python train.py --normalize_top_k=true --routed_scale=1.0 --balance_loss=0.0157 --balance_bias=false
Below are experts of layer 3 (counted from 0) of a mixture-of-experts language model. Rows are named router (the router's row for the expert), down (a neuron's output weights, with its number) and show model dimensions 0-127. Each number is 500 + 40 x the weight over its row's rms, rounded and kept within 0 to 999. Numbers have three digits each.
After each expert's rows: "comes before" lists some tokens at least twice as common just after its tokens as in all text. This comes from a sample of Wikipedia text that the model never trained on. Tokens count by the router's weight.

# expert 20
router:448544478514528518446539502561458566458434543484479452449455467464472518510460507479439539477465550476523570497458536536463539467546520493463555537485508553443560547458551532465533447529528523562521517471508530537543520524534476501463452546553506459458561499434557543471568467532550531534539475556551575444513540520451458529535440459529534464462541515514552419472538468488436541516472
down1:425538500559544500566508477533521507517500497490436485485495502508566471471504492539505445477498427498527538430463505610482606540480542467498554520491527576541490482503482452454463555441497477476444441521479436505378555474530459586540501527446532447454476516513500481513466469512525516585487470497528501556491500536553454462507464513508505553494488491526537478543522474520480610541472
comes before: "1", "2", "3", "4", "5", "6"

# expert 33
router:442561459494555522479509490589459522485438545471464463467494493477439518505455505500545552485406543487502566509464517521461561495601538481442548524448494534445533534424526559473552479547570523504498495446504532526553550508513489485487467531536531484440573498443525526474548483544582497541560500547551527464484550498497480544520475468565532450491523562543542483482516473457428551525488
down1:475452562460481495492560444513542502450481493484537506503451555511563496526480500539510430472486442480502528504397469483477529446511500500495453477519503536501500463485442458480515518508435498534463487564562515430495506483503506598462555515591491547463569510564536532456502450574539510532518468549472520550476455445518396489474544402435514538417501438510514457472455497510534521534477
comes before: "1", "s", "2", "3", "en", "al"

# expert 16
router:462547479530537537410538527548463521477440539454449470469496472431458551518451540447489545452458530439482535463467570549455547431532513500450539515454467514459539560454525524465529461542527492508541430465540534547550530544512473492525460515531551457447532507446515539456532439527543521540539481548568535471504507541464464534562452466534546477453527544522543464458530460468465570512453
down1:566509506504480496532501568502501456472460531489498479466531437504551560573539443498615483419545484458511576552575479475449508562527496454491470527466562487490468532524469490500551491578505509444447506547513455504594495482549511500552494545526481467558534505453491416497515527501489488442475535470582479464485529519590461502539492488484550509523463533499497458507574503508488555505400
comes before: "s", ",", ".", " in", " of", " and"

# expert 17
router:442551467529542538446540545545454507462456548472469469459471457441472526511451531458463541497468545448504549457459542544458547443533526521457536535461521526459534538459525527469538449546538501541539458452542549539544528557536454482472452540541546455454540504463525548465540452548542550535537473548550537475446530531432466542545450453547539456465531561536540458453543460474457539519467
down0:472454398487507502562530536484472549518497541473493459502562468511482505536530462479492493534526490515532545525495577533476519534515513488513476453500536501521483439503495537461464588513614473524482525551497519453441530443446518495488504500513460564588486488538510505462546494520562549489493497445542496558505521620518538526462463549557524485528523469492456534574441542542590408435527
comes before: " of", "s", "ing", " century", " in", " election"

# expert 50
router:475538482533523565484547534547454484441448523486458466473487472443473533506440515462460547449473568476491552461481552552467539492523552517484511561442545513447525564476523509466529465554513541506554483464522526580529513551509439479505474540559542468457554538470531573459527469526532539528521460535560517448486527556464465563576462477551534425463523528569533471465537459500433553519441
down1:467460470513545494595499488506500495507472515508550572467488432505481503525439488515479547531532393491555548482442469527572507538512536518487566434466486504515495526416487526462586500468554464480518482546547510477472525463585538524431480470576490577458508462506479524543503568495496565503544482453472485474412527476495488492512546622464433451484537527541501545492478467499535469493497
comes before: "–", " |", ")", ",", ".", "),"

# expert 24
router:462554474534530553460549516551451514464453539465454470451483460451453533514450527456487546484470544460520542464459552546460549461538524505456542538463533526446539538462520526458539450548544501529536493461547547549541527546530467483506452541535549455449547533451530544472541443557535532541548467545538532465477532537462461550550453460555545453464532567544539456450543458466452555523454
down1:435509480517389530472506510489488442517489570500522478448478499538446496437503444441483522487572552509450506503504458523540533548472477486508515483524509437536545530510534480409523546494551517483544518500437563579455513469476509476490441478516493571581483498497488450537456523446498508435436480496480457479492489512468545580516471481556403478553550518548454494422430505501577498524454
comes before: "1", "0", "2", "3", " been", "4"

# expert 27
router:465545472540540545454544494553450518477447534465474480452472466446454544530441529467479537470467541462499547462475560540466543452537546495455539530447523544464545534455484546450539468550537479519527485450536550547551534547539459485507472542554554465419538539460519543464534460556546513541542479541543566460451532542496476535557458466553550455471532536556547460455552461477447541519459
down0:507561518521498452496543418481494558427466479504513529492528516452491493516493461501511375539443506588452499527461550484492492470587405381526427489438439476493549506591476503543552518418507516525558483530475524457474500485504509534461473458517479516468444525479483527503540519527578509476506538542465536511497537493544488488511485543521453472509482456505439487547540487553539570531526
comes before: " ", "s", " the", " a", " been", " not"

# expert 55
router:465551462537535547449544491554443534458453538460458476455474470449466532518451522458468541471454540469484553452467544539462540463533532507456546535464535530457544534462494534467540464546554514539524487442547554539536516559523468499504453544548555459440536508449520547471539449542543534540530468556532521462449525538453467545549457451548541453451534557541553449440550456475460537518458
down0:525438491498489518562449579508459454605492505506508474525544518498516548474483474494468498534490518458422468524500504540527436459465483547465500482518539533451539441561521456458516477503525518469500490508544491494501489524495477493486553575410578552487448479507524517625442513546461490493452553519503500487471469507495607462457534482605462464521437463473424524488485561496453479540552
comes before: " ", " the", " \"", " York", " a", " New"

# expert 93
router:474506479558529573443535488547442485435463520487471448468491453474467522511424518463484543495476558469520569477483526527450537478520536491445532513464537543435534509443511515468551461568518497499543491461520539542532556528517450495498497556547517454456509502476509589471536476543520550526563509564522543466519511547455455546546453462569527441476546559559551425451540456506428526542433
down0:510546527496544480501496560499551546479438560500505496371481525399477498537465451508593548487526512486491549488491490453502519472522457531445486534504382484461537481476519498375507530543456508507527459528513475560555540463532517490504436470443528463408510504517473491465477472481542566511488450536555563447496529571519479545578517501447474478474498479515527477458487534507492518505457
comes before: " |", "%", "6", "5", "0", "7"

# expert 28
router:465548491537501557472532532552458502460464508487447469454481473444470530530459517476463578487477575475539551468467534546462542502530510537464559551466519514451548553450510523459551462542548527549543500477533544551561547548501475483515489570512551470487564514471514545437557452520554527560526476569537490433507543533453473571530466475584563450480545535506553446467512475499489547538441
down2:499607444566481491481497555517526573532487489545541396441588507384510462536458541521517458476477543524550528526471500479513527528434473511537495528451503486481470527595475488534542491510540511530506562521440507513548474555511437538505495486488556476471419527535488501452503517570490535507510481497513571507497486420552537522501553540568544471563481544555485500437477543487493487533476
comes before: "4", "5", "6", "8", "7", "3"